Experts of a small language model: a variant of Muon for the experts.
Below are experts of layer 3 (counted from 0) of a mixture-of-experts language model. Rows are named down (a neuron's output weights, with its number) and show model dimensions 256-287. Each number is 500 + 25 x the weight over its row's rms, rounded and kept within 0 to 999. Numbers have three digits each.
Before each expert's rows: a language model's description of what the expert responds to. This comes from a sample of Wikipedia text that the model never trained on.

# expert 19
Table scores, subject pronouns. Numbers and signs such as 0, +1, − in sports statistics tables, and subject pronouns he, she, they, it opening sentences.
down0:483491484517567497508478435451514481455459466490504506467485417491487487500527530439498500486472
down1:473459516512533505527503473486495505487506487527468478485510480519506526487494497512536491483470
down2:541491515510462468543448488485480445469472496483485471510541500392497535482513488512503541486501
down3:539499514482494486450546524493530496498538477489468503477523541476514498505494529481501482538553
down4:522516495466501532491463538487488475475481493527491512505473497510504525489486490513502488450524
down5:557489505448493474484456508472468460446513484533548502479506494478481539481505491454527503542495
down6:479472510506498468484507501481521500502498491472483529501472473494480478508500501513450498511541
down7:519550477523473496507504465504515568551503510516471539506518529497444491496492502530439496501513
down8:529501500533547528506506505547497520465465548510510480557502497531484491495481464493488482488492
down9:466513494542488525509484478493519507509496508514500491490494500516497522501443452498461488490506
down10:509502536524490541498471474515487515507484506463528526499493479460502533514529498497538523491519
down11:510486471504488518505501498516494472483479458467507544473474505521486473519509463519513517511477
down12:512494479462454517515475516532472512513518526484539475476473512505481499503494461514476544516439
down13:487501499475495544515505517532501488503515523473471480500534500504463483484468487507503530444520
down14:501493485502483482486544506450481539476515507509463516468463519508504523485497506510507533491512
down15:475500478487491482532480500515512555508518502500475515490479535534561494521538485526452508508487
down16:478462515505505449502494483503452527535531485525487492500470489480515459454472527507506461525501
down17:515482519503486479474527494567473487524509440490507561560559494515564487473522472508490480513499
down18:494502482486499555489495499490456498470539500471516549517496460490521506481561546497532481515492
down19:509504500492535476533486498513485470480471493500533525494504465534505510476507485488477515498518
down20:506515490504484524506513514473519502522465419499499522482487477522512483475469496535487519470512

# expert 15
Math markup, taxonomic pieces. LaTeX symbols \, {, }, ^ in formulas, plus pieces of Latin genus and species names and some mid-word fragments.
down0:478509487523460479462472482494482465491550488510482504506514550457524474467504492526532504462491
down1:498454531555503446530478541541498538459438471507504514529476519520484477541507517483510493470476
down2:506501507563468524494500538507482505521545481512488486495514506544518524472484525463483478461503
down3:507502465496524497476488548493469478479493525501490457493536498470491463485506465481528520522504
down4:494471515449495511501471485552492441440515479470483451513463503463532505508532552485492498510483
down5:455491515445517537468510486505525473522535481482532524500502465489496487502495456487498526457510
down6:532505484522485485496533520513474481485525480530484490462487488520529507490475572471517500478492
down7:498498539519531527564495518531514511537549526508532506520485487502517482484542473513488509466513
down8:494517508528477543513501505461532530562547479493488516519484462493521526491515524533497470472489
down9:496529498596460506521514497525494448492464496436524525492447495499513499528529540444531482512461
down10:511484437530507529487458470473474486489541545510496501531487527491451506485498497521493512448498
down11:532479470478494521488495499528495548524457473491487499485488523559552554506499524510459457498541
down12:492501521516479503523516480536512436504532480505486490516487483499543508472545518493514532494500
down13:489488448441463492481511509507458524529565473512498513465520495498497525519525530491540504452500
down14:551495501476516510510465470469482538503497526538513481518498512481462518474513526475490496504522
down15:499498514520486511497488482469480538491448502526519565490502514535486515563483468506474531534499
down16:528456496523492503456520463486511453540453503476524523476480509512480520527499504511550490503473
down17:492504478512498477482516492503490514493436455478534487495501512509481475475489510487514466511486
down18:559532508498525501495494514480496499518527500472540457496498539513509492565456517503502509499511
down19:484519518496497540461525518509542510494465469521474487514531493522504532447488487488492509519452
down20:528471495470520488467511493498481465485524481537523508511476502500478518501506485498515504497496

# expert 20
Lowercase word-start pieces. First lowercase letter or piece of a word, often after a hyphen or compound start, such as hand-made, e-mail, f, sp.
down0:492505483512508516477528496547543433511512496447481482508502533502543458514444539529501480528499
down1:509544493500497544525514492503551457514473496524519481460490482496531541504534537518488462467512
down2:510534511473462546482539512535507416475506502487501501496522520499504515487505465494507496513481
down3:476505547509451480497492473520485538516488508495484500470486541518525452477514487496478426508533
down4:491477498480476464541509505502521510491537474469522476458507495504509498458494518536535518490481
down5:479469470489447532477500468509544524528490500471499518533478507472503499486504454468479557538516
down6:489503506533521516529477492500470471485483506544492545465551492503457503506507504476486462481484
down7:495505535485519501474528493554539491468477515521463503495503486493520491474461470531517517503530
down8:513521501509532466461456511520544495490545479491538544515504525491489482503478469479501568512474
down9:497491539495498500461506531551482498472489529542523466508485479564530510477453490550489496488550
down10:512505474491485457536490516541504440528487501432512531502487508508513479511494504538465503504511
down11:540537516495484492505472464524525480522444541474568537485484501460534511542462487515529540494446
down12:478498527505475514525467544556515431471543472496529479491439493501502513514500541492521521504466
down13:489505523570471484516482470493525512463524491509469522499459542479463507550539484528501505502509
down14:496550503500495479497508501497521518492484497464522479497525514511531525494502433491469518514529
down15:519481466529520501485499530526475488484537524521509470478473503513513483471512482481523562513520
down16:500510530452483476508506478534538494564497483531500444489512560498485498511523516509487487485510
down17:464531471509498504496503514507500507531503412511498524497497531485499499523461479504486508514478
down18:521501470532450475496454524524510507525554523536479466493519513530494433497480495481497538513499
down19:451519462499460514501502509516513426488528480515482477491506509491457499484495539545522510517477
down20:555510475515506480479501512507488479494532495531520504520474486541484517493516477502472478494498

# expert 23
Ordinals, awards, roles. Ordinal suffixes st, nd, th and role or award words like Best, Nominated, Won, member, deputy in career and awards tables.
down0:519521481546487537467440468475534544521523494508516504525518503512492521524507477531489514500539
down1:508511463466529486523525455452510481451508507464440458485475486508538505522520473427515552544503
down2:547470502512444501507537482511519515544453493514501464537519490474513439533513476493543491508472
down3:584503482512480497529457469481520510494500507482501485490514508490543500523489492533531554543486
down4:471530475511497475477495507489519482484481455487486447514514471540488491511501498490525452484523
down5:511499481503488497514518516476471475457483525468523431524494495457471496462508500484493493514498
down6:521515502460472522458487459523491507455505549489489511495510487461478514478473517457510480528503
down7:517539499533530517489489525495516513490512559476515480547464516507495504460524500522534522494515
down8:491471483587521501450510517501461481504523509488529513488486549510509546482470439493457507509489
down9:473462525470545482533504485507488517504494500511521484466494537504464481521500506534484493490536
down10:510493546519499469518486516496476496508470521491510454530484491493481485540508477462482468511498
down11:513509522510483486471520464496503541514481489499510503491506459539507525507527480485489463476521
down12:518488505534495481532483485509482448510516504534516465516491497525478468467473462471473524504481
down13:503500467440487455475483529470470474556474501530527502497506497481462511543470511514510469471484
down14:519490527488525510455493525484467438489502517499446502494474508474514516491473469573516469500566
down15:561503504482479487512486478550477531435469523476518499486503483538481492488506489452495453496488
down16:485492478495473499468502527458497480495485517504491516451498495485528490494474552492537482497497
down17:477500504479524549539493518502492480500486479493498525495517465473534520499453504483513512497489
down18:505473547496535483504532489504504513484485520495558460469548572475500529464480469495489517455511
down19:494469517544488493514531488522548461506496502421506448493476469496516505488455502463523479504467
down20:486521489472533512507480515481469441508528508494498508474500497480512489520531458529498518534525

# expert 13
Personal name pieces. First names such as John, David, James and word pieces inside people's names, like Sha-un, Jac-ob-s, J-ad-en, in lists and tables.
down0:526531525521508520462512540452524478555444545500516506511501521543520479520472504480510461522489
down1:509488536546538507496474528492485495514446490507486499491506504465471504535484478532501550504523
down2:456485466462499489534492549454514506481485500482506509499523513493554562534496496476484485507504
down3:502473510536467523501467451484445539455530510482484506480507473512475516482494496488524501548505
down4:505443459507523479497448482504466492510511510490477478492515521531518531459492484476520534500487
down5:460516509496486494456513565505437500496484500499498497502467497523490500482495520486510483486505
down6:535487498531525482488555467514499528472507525453501523523506492520469532512504529520498448504484
down7:485533458513531529518491518494507498430501515549519522507479475531526500473487494527539506542489
down8:526441502509500469497530538524484441502485522455500467500542441518486496521513513519534524528468
down9:513553466527524472472489491479480528488481482449527505506516499468500497527481460488518457507505
down10:518511521518489504500484515519484415490527476496507493507520566514474483469504532473539474510506
down11:494497549505505477495494509543497502547465506464524534480471495487531475514502492475440541456487
down12:519523511466472522458496507481475531574548457512552475485494521514502504519473471500540459509491
down13:461468500506514472553509508490477475478516510488475506462529515477468488479502454513520537493488
down14:499510506491460497497504577510458505477522473483437503482477493474537533514485548531493492536495
down15:521525483486475520542535474520483452484528433457482502525532514497498483499524476482490509519489
down16:479490541501512531501483524523489501553525504482505512489448487474516535515498497490497505524549
down17:453497491493488488476477455499540502468480519514555518504493534450502496519484494453422475565521
down18:532497503509507501537502486505514520467491491456542498508504479535524488475499502481516503533497
down19:511545529499546492498503514571489548546471540466529465433500476491468507471484494443527503502519
down20:521534508523522487510471537467502523539482516492514533495474524484487491507520492507470488477528

# expert 8
Auxiliary verbs and adverbs. Auxiliaries and copulas such as was, is, has, been, plus -ly adverb endings like hardly, irreversibly, roughly.
down0:536492499475513518511500512490545522545502487449510493480492473516496460506511479510475497538537
down1:488507497485509485477457514536499527497484475455476489491510511538562493490507478539459541522491
down2:539481528521520484511523492499525487502479527487487500536533492476546478510490483508482506527491
down3:491563514486520502483526515562538522488517522482493479514489506430546512499511540488502516553529
down4:535513497502455492535507503506529475505517558502503492509497490522514517495480493481484497470511
down5:520465518465493460491506489524483500528479503481480534499542545481492485506536554471497452479518
down6:521485523520539508521484492507507507501498507547456493523501537486471530501499507522491459518453
down7:482530528495487483519484486513505516545517495491461462506513484550517446478469473496518495494517
down8:476513457478489543516520502479469488455497530500480479524482504504533484494527510512503535443478
down9:484478493488517447460518495494502482502488510453510462479547517524502486476559506473492495510496
down10:542494469514500505525508460457499497489472488505494474484496486521531528500514465480498479545494
down11:498481510519474506483518489481549496515458511477504467504525516493449498491477488487540522498469
down12:464505514474514492538519506529476518480495495518454539503529483483497513524496506495488515486498
down13:531500484499527507493540530521530499449523478502513459474528484490459534494489527525517424511498
down14:479506529531535479494493498517542535512528466494493486496495531476505436538520492448564461523495
down15:541483525526509470551463498486534546517516464487496523526497510483524549518522464497522511512499
down16:474492517487506499510504505487484536483460464534526514514530512461514514507488558486504489426449
down17:495479550492474449502504519460524482511484514453478539500524524501480472524489449454522482501473
down18:538473497444476470506492507463524478523508584505494504468529540544490493513474502496485467451500
down19:544512478477523465481559524477513484494491491502459465531488555509467466452522547493494500477472
down20:469510463459513549499484542497531436506495497505505505492488486524516506496512486491463520503497

# expert 7
Mid-word fragments, quantifiers. Inner word pieces such as fl-or-ist, l-uc-rative, sal-ts, plus quantifiers all, various, several, and numbers before thousands or percentages.
down0:512514504530448483493526517492486462520525558497461497475525501530537478471489481520509485478514
down1:525499523535495513495454462545517532493546511496535482487518496523512477490508489530512474474516
down2:510453533529504531500473555503457537537469500433504504470490534522514451480528490507494486474514
down3:520461506483516430528492480490518469494512515509455499491482486488484475505552496458493497482475
down4:494519452435490481522503497490534388481484539484505472511474499522502535466495469492502474490511
down5:493496474506555477501530472501491481511496527530464473537526541507512498520503508501538549507505
down6:531492433540468470527437507541456516471475528466524512506480480516527500499553489519539504545483
down7:555477518485474480454495482471510503434496541520511530504469544459524487513506483484521495493495
down8:512462535500520505482502478496490486495543455488550471502504483513477521526483474520460481525490
down9:500525499542489531471516457475481538510482529492523484543498531499512478479514522474502491470506
down10:471528508528445469485500495487474514510514466516520467492508499475507544515507467506470507503503
down11:424515486536487488491498545520522456486475471505524497502527472510455488521543488479482497497507
down12:505518564478558466465508480551549532482523486509507481529538525525478524520476499507502483508517
down13:532499531532483547541490508489512491510524489485523522489508491430501482477476524541528509471500
down14:499494475564513514483492486507501551515477496494534479520529505512479486529558522508531479508503
down15:498508468487518518467491492519487525465507506529498512525511462475470486482533522468493487480483
down16:510473535516517511519529477519478518489521473505496520483467503506496514519525508473488474469498
down17:487489466521529496545503475498456483519471529475508471491542451470488481461519478462491520485527
down18:497484525461436551452487506459558485525476462477459449472505483500524533511512460507495523505470
down19:495526507480510533518474477503495489507514477450496493516466525463515489466505491471476502467505
down20:530503473495493498515471487492486498505508447468459506500546513502486523490499462506506492502516

# expert 4
Table cells and headings. Pipe separators between wiki table cells, plus section heading markers (==, ===) and line breaks in lists or infoboxes.
down0:502504537471515503535523493486475488471525479478490535526518493477508519476531499513483531519471
down1:479450504519555536495513475483498507484470481468474462515490509529471460450469535527524519535530
down2:476526516494480507488507500514485473485478521489529471483498496521490525504501522487490479524490
down3:487513470472457463507491477501495462502500502507522503508518468482538453514550448474481496534449
down4:488507501480463520499499475497546532477456507514526475538501504488513537454465512512508482510472
down5:501488512483537502496520494503525461498549472499527505494507515464510451466476517493531488520507
down6:471509503502489516542495568482496507497507505546503488476493488490515474485492481505529489489517
down7:517456486500494543474535500489460532489515461503518489519558514496474480527470488466512498465521
down8:506517529505495516469514496532536520478511481493526520503494493466542503505473498499517555496515
down9:515483544504489515513512462494447516482521491495487482508521478490473484532511485498496490526535
down10:502474514486474493512456499517515507477516500522531491493509485489457510499512503522567507547516
down11:490516514506500466507503533509485470494522535520484520484510500535497514501471477468540484470524
down12:496526537541501537529478531550497516489490515523496463462512478508539529559494509527500474490526
down13:535525532516517490499499504513536490483544492505512492516497550457486501465521486484492475476552
down14:502468456505464543454463506532505522508456492489462518503512532533501513461536497486491472495544
down15:501543522479504489496462495515503503447503477536545532460519487511496509427494509517493560438503
down16:504507511513489505470529511490526500413510503534504446468456521519482499523486474489508483533460
down17:485560522529511506455533538473497476510518510483517493512452518492511460570457516496461483477475
down18:530482483477477478494485524533478497442489511512513498521498556509488476485552491500450474487457
down19:522524498517518515540534479442456605459564512480504520531486543494515523504507464485517528556528
down20:504516543515468517513493506466462513472464485530517470482510468526489456474565516496497520528510

# expert 14
Time and sports nouns. Nouns for time spans and months, sports results and section words, such as years, season, November, month, loss.
down0:520508504496487578590507492435481489480509508503520553500495496507517534499479521509497505478514
down1:513484476516532490521538502542497529493525505527496462492482498499524467499498500529479483490547
down2:531502483509521506465499484512491500517534453479476455482535473509508433559491488508548454524507
down3:511465482500521506526470502489514481504492492506550512559484417492555564498478468539539493499522
down4:497471500473487477481508517490485531512511460490536500553528472454490525491557458514512496526574
down5:449464503484434454546492477504537492477481496514476473509513486490487501504468485549482531498527
down6:511487514509537481460499503535459509518521512522522496497484463541477470466518496475483469516537
down7:504508510499468483449480475521511492473516483490508503494530538484462512503462495518536490463508
down8:545529462515477504509510493506530487527508550566475523478450494505541514497528521548504462507496
down9:496517451446443493505528520491527462492510507516533525515497464484511509471533515553478501483509
down10:472491524502492450483552522506495536509498533494510519516523520471466509504485474516507485487539
down11:462528526488503454495486481487517528548513506509517483507486504452456482536527509514524514502514
down12:461518512466500481512462513512487472517489523520492523508535518482502542526478519477522521540454
down13:511494488481495513518530496455506530519494500507535531502536521495502512530493490523499519515500
down14:508529468501473503531493498484526512465554503511532511482481504498495559479483495524488494455547
down15:531462491454498479481474478499513471479506509466471504496478504468496546526525495520464531522525
down16:517478514511498507505509498502486479505513488535537512501455475544487537503477494475512517506510
down17:447547473502497530561532489510488539466500523516517476488510453479484508499499458483519490466512
down18:527543503497527508458506491535524491490496515456509505475546495501490490497532484517494498523491
down19:478516510479529451549486522515444496463506467517494518473475504551533449509531453504516489542485
down20:514502506467482496497496500508496477481492463508458473471504459503534484539471499509518469449478

# expert 18
Sentence ends and list starts. Periods ending sentences or paragraphs, and hyphens or pipes opening new list lines and table rows.
down0:533498541508491548459526539504475482484502500490507512508502546507500506520511543475521442503516
down1:569482501488516502512510501508562527517494506499509491545469555530527521506506544543565511495476
down2:477503500518482525493508491566475512499522494493530520533478470475459482511553517471473509530474
down3:517483515512498520560477511509461516498511458523475523515487488501465515513511518483501530463481
down4:557508477507523530511498510491480471510532482470522459499522570468540484474515437495496523493467
down5:480523483507508518540472491545501500521468493541550488438529518490531504498481491552501534470467
down6:491520437491514540500489482463470455501495459460536470527482518442503508520500526511494512519506
down7:523539496472491492509477487495496532513456493495485497486485514528475514442492529490471522479516
down8:504507495496501563482500524513472495496511508523492532476500492480495538491555553523481504522540
down9:510462489473492485485478475469450484509526496527560497497519498441529463495469507515519543479503
down10:527476530490498510474456490508498462476486502503542487514488477436538491511560484515507471498481
down11:500509483523515458491487477473547511493501489464513525462519479484503478478512486511497463521494
down12:505521489525495550488510502536523509521532496494468523485473489503504514495515490472481497447482
down13:460510489492493491510438490486507541490504519456490487506510474499495504517474518481520515526498
down14:505531503493466505476476503512520488518545450489516533539509501485482492507479535488513528447474
down15:481508488503494514481544464470473544509491517508505515474484548504459503520462522544542463488486
down16:513498493508501484500497470488510542525477505512503554504483528485476529502519458486511507475513
down17:546483528482489492488502556467503520483515516494495476509510507487452487486496517506461499488496
down18:515517490505496504487503534523517464525491484529477505509507524479505520490496507504532497500484
down19:522507511524510517528497479509475505549506529493516527527519479511479522518538505478538489471475
down20:488486537521546492501532492446456536500496493521531507501469482539518446524512535517505515505473

# expert 2
Foreign-name letter pieces. Short letter and diacritic pieces inside non-English personal and place names, often in tables or lists, such as ö, ić, re.
down0:508529505513494544539511504501510487484473505522498545512493431498503495474527479498501488532496
down1:479497459507466500502476485489517504525542473552456479523486478485473482472481515509468505495474
down2:521505503472478492492495509527479513546536484548455470491464521521548536473496435534469459477532
down3:501470506533489523516443476514503505529474538470554513502531552541528572520506514502471450490493
down4:519500537428529478480521474496504463497522496517495519533469521534548521514512484543516517507536
down5:491501495520490539531538511486469469475496473537475470527463506498515494468501478513450502511476
down6:482508508518539464491500492500481435524513491538464541486498500512514488501509547506500519505510
down7:484488535508508534513489481492481512526538546493561491510526495507545548507484516518471518498499
down8:470491502513504456486535502508516472518511469549566468516506499480509475518516448524518531462495
down9:485520470489518479499496488492509498546469512529539494442533529514499530532489540486450510511493
down10:512523461511514499533454501495526459494458486522534506470499524471521473492551488513488517481537
down11:476544490469508530504510474513521493523492472532455493521521508466524526515489483516492466506516
down12:485487493472478511525505565521516508514487506484519531525476492538479516507543545513487497524489
down13:491519524471522507478502514462496545527509486512539501527438469444502467460500499516492504477551
down14:485511503507543520478523495513520525495510501455450520476516533529540466483461481483460479496477
down15:542569503503476515496516471475541480502510466462523509534524500473485505453508501489500456507507
down16:494493454512523505502545483436478458496525485520516500511505559519493520530503492502588493513498
down17:517443500544475513480488561500493470479533525523530489474517511548502483484485506497490482520516
down18:475461512476484466485528522477524543509463448493532533456511482495496478469537472528463499458474
down19:553518496488501475532524500487506524515431492465498472469494559502509494544440488514519465522497
down20:506525517498485489486516492480473469474505538449512565564501509503505523488518517507481464524499

# expert 17
Numeric digits and in. Digits and two-digit numbers that complete dates, codes and table values, e.g. FIPS 48-11725, "189-6", plus the preposition in.
down0:480502458451519476513496493452484503469497479496516527503540470513498536481487489509500504457499
down1:486467507468503461484473516537511540512497463526490498533470467523509507530482477521509517455504
down2:518474501479499514522534439480470535459498500461502561518544492544470486523491546515533534518473
down3:511504434538472434483465477500511509532517520465511516535518471502474493522569528522539487527490
down4:473515501444492503440465529513514464490511465471494530478486491454510497526462501495539530499569
down5:562493467497486483459484502483509496504516462495522477500507532484566499488507468515516503523484
down6:517507500522516541495485502511500516485462509534466536490477516498519525511524491527469564485558
down7:472513498491470514509489484442490452510601468504506535483513493442514473501540502527511491521518
down8:477477511508544483509505553445528523489548489505520519481517481498509488521515507490494536544499
down9:493488553456466461509518520490492471484550499495508522501531491504469525467533474482478483465526
down10:493504515504498523469504451479493534521468492540482503507496506485506463505502529499477477461521
down11:520484519497536532519517485524505465513496507532525511477456485501483498490526461494483506487480
down12:497465483502512495492490486501515503478520466457460495514490470538494514483493468552471497460498
down13:514503538519496502501477518494524487542506483515474544515519521502513491514545487562499534528433
down14:513525507508483481504515536511489539537522484468491479492522498478501499506509528485559529466500
down15:508506538536526529464490516510506497474535492497492534508470511486518514495516475481485531463519
down16:522466525492480504573503489502472526474507476475521517477507455497527457489460475481498487505510
down17:475504534488531506528517509500504502483554463509506464498474474477506530508475495501504492472509
down18:532462495502491471492533516570500494513474459464491517452511457525475509488509514494480502534490
down19:471481506509502559488506504503491576489473512477511546477500505550518500506477505506489480492510
down20:516505527524509507502527472547459504499515524515475519498490515535536437452529565500514501523490

# expert 12
Relational prepositions and articles. Prepositions and articles linking noun phrases, like of, the, from, between, notably "households, of which" in census text.
down0:461534514515541530453507529517515489470519512517502481486500534498480485507519512518521503471479
down1:505482513481529495566492488517459495479504485494536524487485502469456507484480479498540493530515
down2:507503503499556484489483497539540536501498542545486486536537528520506490508523503492550445503523
down3:499496451529500489483487540487520467500539475491511510492509474522501528509489507546522493528480
down4:498559484480473497505584473515500473494501445486507524498529474518516460493542514509493549511472
down5:491517513454516502508492475498480502534525467482502531495486526495520522510466511496482527487501
down6:495469470500450528527481521518552460486517494512517478481500515489505506479472472518496530501480
down7:499539485515512524457462541473526449534521445502481522502491462521492473518503502503490515531504
down8:482477463507489520479521469475512466528493548556520473504483509486494509509472448478536491470476
down9:477536510512524437507532499470548475467532428517523457445513524470482482523485479537482513470490
down10:524516492485511496471537495456510537523522478508479515499474463546515513491493521487491524510486
down11:527453558540499527510546467498466503499515488534513550532465539494502495490485469489511462503522
down12:501538547468487499454516469450503503503481474489522502499536528489521552520489459531516478478481
down13:464511546526486490459463491494471498493486500551500496479511551514486497484505469560460504494545
down14:499514457499478486434494462516514528468517480500495485477474521505459480476510488551482450538505
down15:520487558528461499525514531514533484501516482492505487509525499480448498524472446464494454536508
down16:482511456488486525522468462521506461491517502468510472526506523488478503496467517460504506478492
down17:498498527482524512489490474504463435529470498540520569457489493457477501526530486549492506502521
down18:510479531500506513485448487506481573517472548485508449495546492490481528464499490530499520478505
down19:477507492481503517494465523469454487515486502486492522476500450481494506510512508480490474513486
down20:492517528511510537513487486481507458498480441512491542524506494508448512502477516532472495493476

# expert 10
Verbs and clause prepositions. Action verbs and the prepositions or conjunctions that follow them in narrative, such as with, after, by, invite, blames.
down0:485553539467476508520516511488521550491487506454506541512514447538459478523514521524442493527503
down1:531485513519504458519491494477459447503501483452510501524502535514472518543512476500500516534494
down2:509494476521491492495448487455530400521575531490472513502501501485560520533516518487483513477540
down3:530478461506512480557483479481502483503527474490517471495524500526520474506518493515453513477494
down4:479493505494488511536498511490514541486502528490476513480519514494492465491493456507534496460514
down5:499528497500510507455500483489570449519511474509509490507494469495499526485465494467448500501487
down6:516518462502512514500482498499495518484538504504488482530553488498509478497446517500520534487504
down7:510486502517509494453533479514504431495540474476517513502506492477509513524502537530496469506515
down8:500515507464493526547537470531475508469508450510515496517483469500488489521517499523476494480488
down9:425507509510489491473493476527469480521481450531529470504482503533471493459476481531515484541507
down10:444517467504487427480524498570481456527507457538509526483486470489489526530517544476447498521499
down11:507524518521486514496499495475496454514485534517477455533465486520502512479490500468492528509516
down12:500470535511517488529515507551487511464505480551468431533511449505506465516526467528501481483484
down13:489535495500512481456493509497502513499539529507525507501473504478476488470523435504491489488515
down14:497467471513501539497478470492490427506515472482541483503501492487518488492506503523501493501471
down15:469473525449478524518513506505514529447471547498481482509507491494498496435504473503499520494525
down16:464532518500461434504500503531468447484503523427537508504462488491465542539468524510484542518490
down17:540523492492471525546490519462533466513467456496531502520516468478545445516524525525529474511511
down18:473481478541496543529499506506456496526537510464519504495499499505518515518542463498460472487463
down19:484526484455515508522481462503486519492480521581514525460469527494485528466492532517492474499504
down20:452475551492504494534501474537511558509496451478464526519489470519463520518474484510502490513498

# expert 22
Abstract and institutional nouns. Common nouns for institutions, groups and activities, such as government, community, music, policy, development, faculty.
down0:503519495530494477482530487456499518489468492513437474493484485509509467529540509544563505486479
down1:547549428516484494503510489476496489493493490526495491488506503433504548469509496514518482492478
down2:540470455533485500541493464531476520501520458479493509538487546542488522547514496519532468499482
down3:532491509458494532482481545535528585488493506528470523476492500529518458494485511499485479480537
down4:538527514487529519470438543519516522493527498532552494512477489527526511490544498463524525449498
down5:512532484485478515464522497507509506496521487507476496467515511485517535524518560509480481506492
down6:481493508506469518506550490524488486494476527521488500522469498520512513474482489526519522462482
down7:501507498489511498520457477471504488541525562515515450486482488503500558499503506522501530511481
down8:519501444520528458529492459450488460457521456507512527483503486495522524468506464502527500517489
down9:524482498475469508487513501507496475513494520454453506477503519520550519507501453509485520537498
down10:491521534519493455482501500478469446512536511521502531510540479488469433453531530505497473520504
down11:518539459529566499499469485457464511497540496478522510498519500485488484477505502467479468505520
down12:513522494468531525562493513499460460474467533528502503525484499502546534477469455531512485475476
down13:544509463501483498468484513495473489514510536503459520533502476483506550468456476494523476530483
down14:475547482490511497486480485525488534499491516504473490462486472447449488493489475461515506506475
down15:450454475488526517504509522458483450486532472485495480498490473545448523490510483486503436502494
down16:503483503508493486518503536420478488487515486491505485490478497501499522514517454517526516515512
down17:525494489490497484482471539523481517535507520499452505511533500505555481508481526546456526470531
down18:475527512537521470522502540493499483541480475498458479504508451527521467494483494549487516515463
down19:497475481503506501486452494529513499498494502460465489538489477477513534470480512524469503541489
down20:457510514484496535497466504514519519503486475510511481529519491534493514517472485499495504484502

# expert 0
Word-final suffix pieces. Closing pieces of longer words and names, often plural or Latinate endings, such as -ens, -ium, -ers, -otes.
down0:509513495499466530529513442555501509518482491471481461531506519495480532472499570471485486459544
down1:478517497479482501499477497509498493538473514487449502536509487488474538544505499534540495505515
down2:504511509478545487517493493553489540499520500509504469473493487478494512503545499486513456501524
down3:506499502478471471493459493515509503527500528536515496535484533483521488507483457515471546462533
down4:521495495544476558525459504472479542498481473487542514514477520564491489543476497496481467503504
down5:525507488514516512564488535506465558481474488507498515520490496450503562532557492523471507448509
down6:507539497509519491528492501500511522468544437499508528483506511494486465503502509519506498491486
down7:525515491548465513472514519519566470483493489517516485497498484510523492468485522520494516504518
down8:513513495514505513490546490505469585507458453493487515511473438474459511475471506513519516540509
down9:502486476451501449468494487486466493517567481488478478478513470487478499508523497466481458522526
down10:460448523495515501441474449461484452505514516443511478528485538484500502495500476488498528494505
down11:506518469517495498559512484500485475521516493495527521474474530485470507499546459500496498497516
down12:492497505525482498487517571489497486471459508486510488475519466480494499496482511525459549524479
down13:538460536518534519500474487497496506496522510497479519464507498517500468477527480478495504471471
down14:552491534537504496497507482502474520459513531528508501519520482489530492492442472515472516484505
down15:506510529492508531531476495508515495539499515509504531488522499504478491494510516483475461486508
down16:540532511542530481519490481518472469487505534477513501507516540445464518505491507495467499516499
down17:497473521485500471488492497463488515499498476478486473512517451479460530464537505488492511527482
down18:513509519508478437506531489507497475472441513491531501505513529541519517504477486525485503440493
down19:510497513452529553463476474527510504478489520511538496475477480503516505466481463479514500494477
down20:546444526480473508478461488494464497495496523486549426534508539525505529489506547519453550516478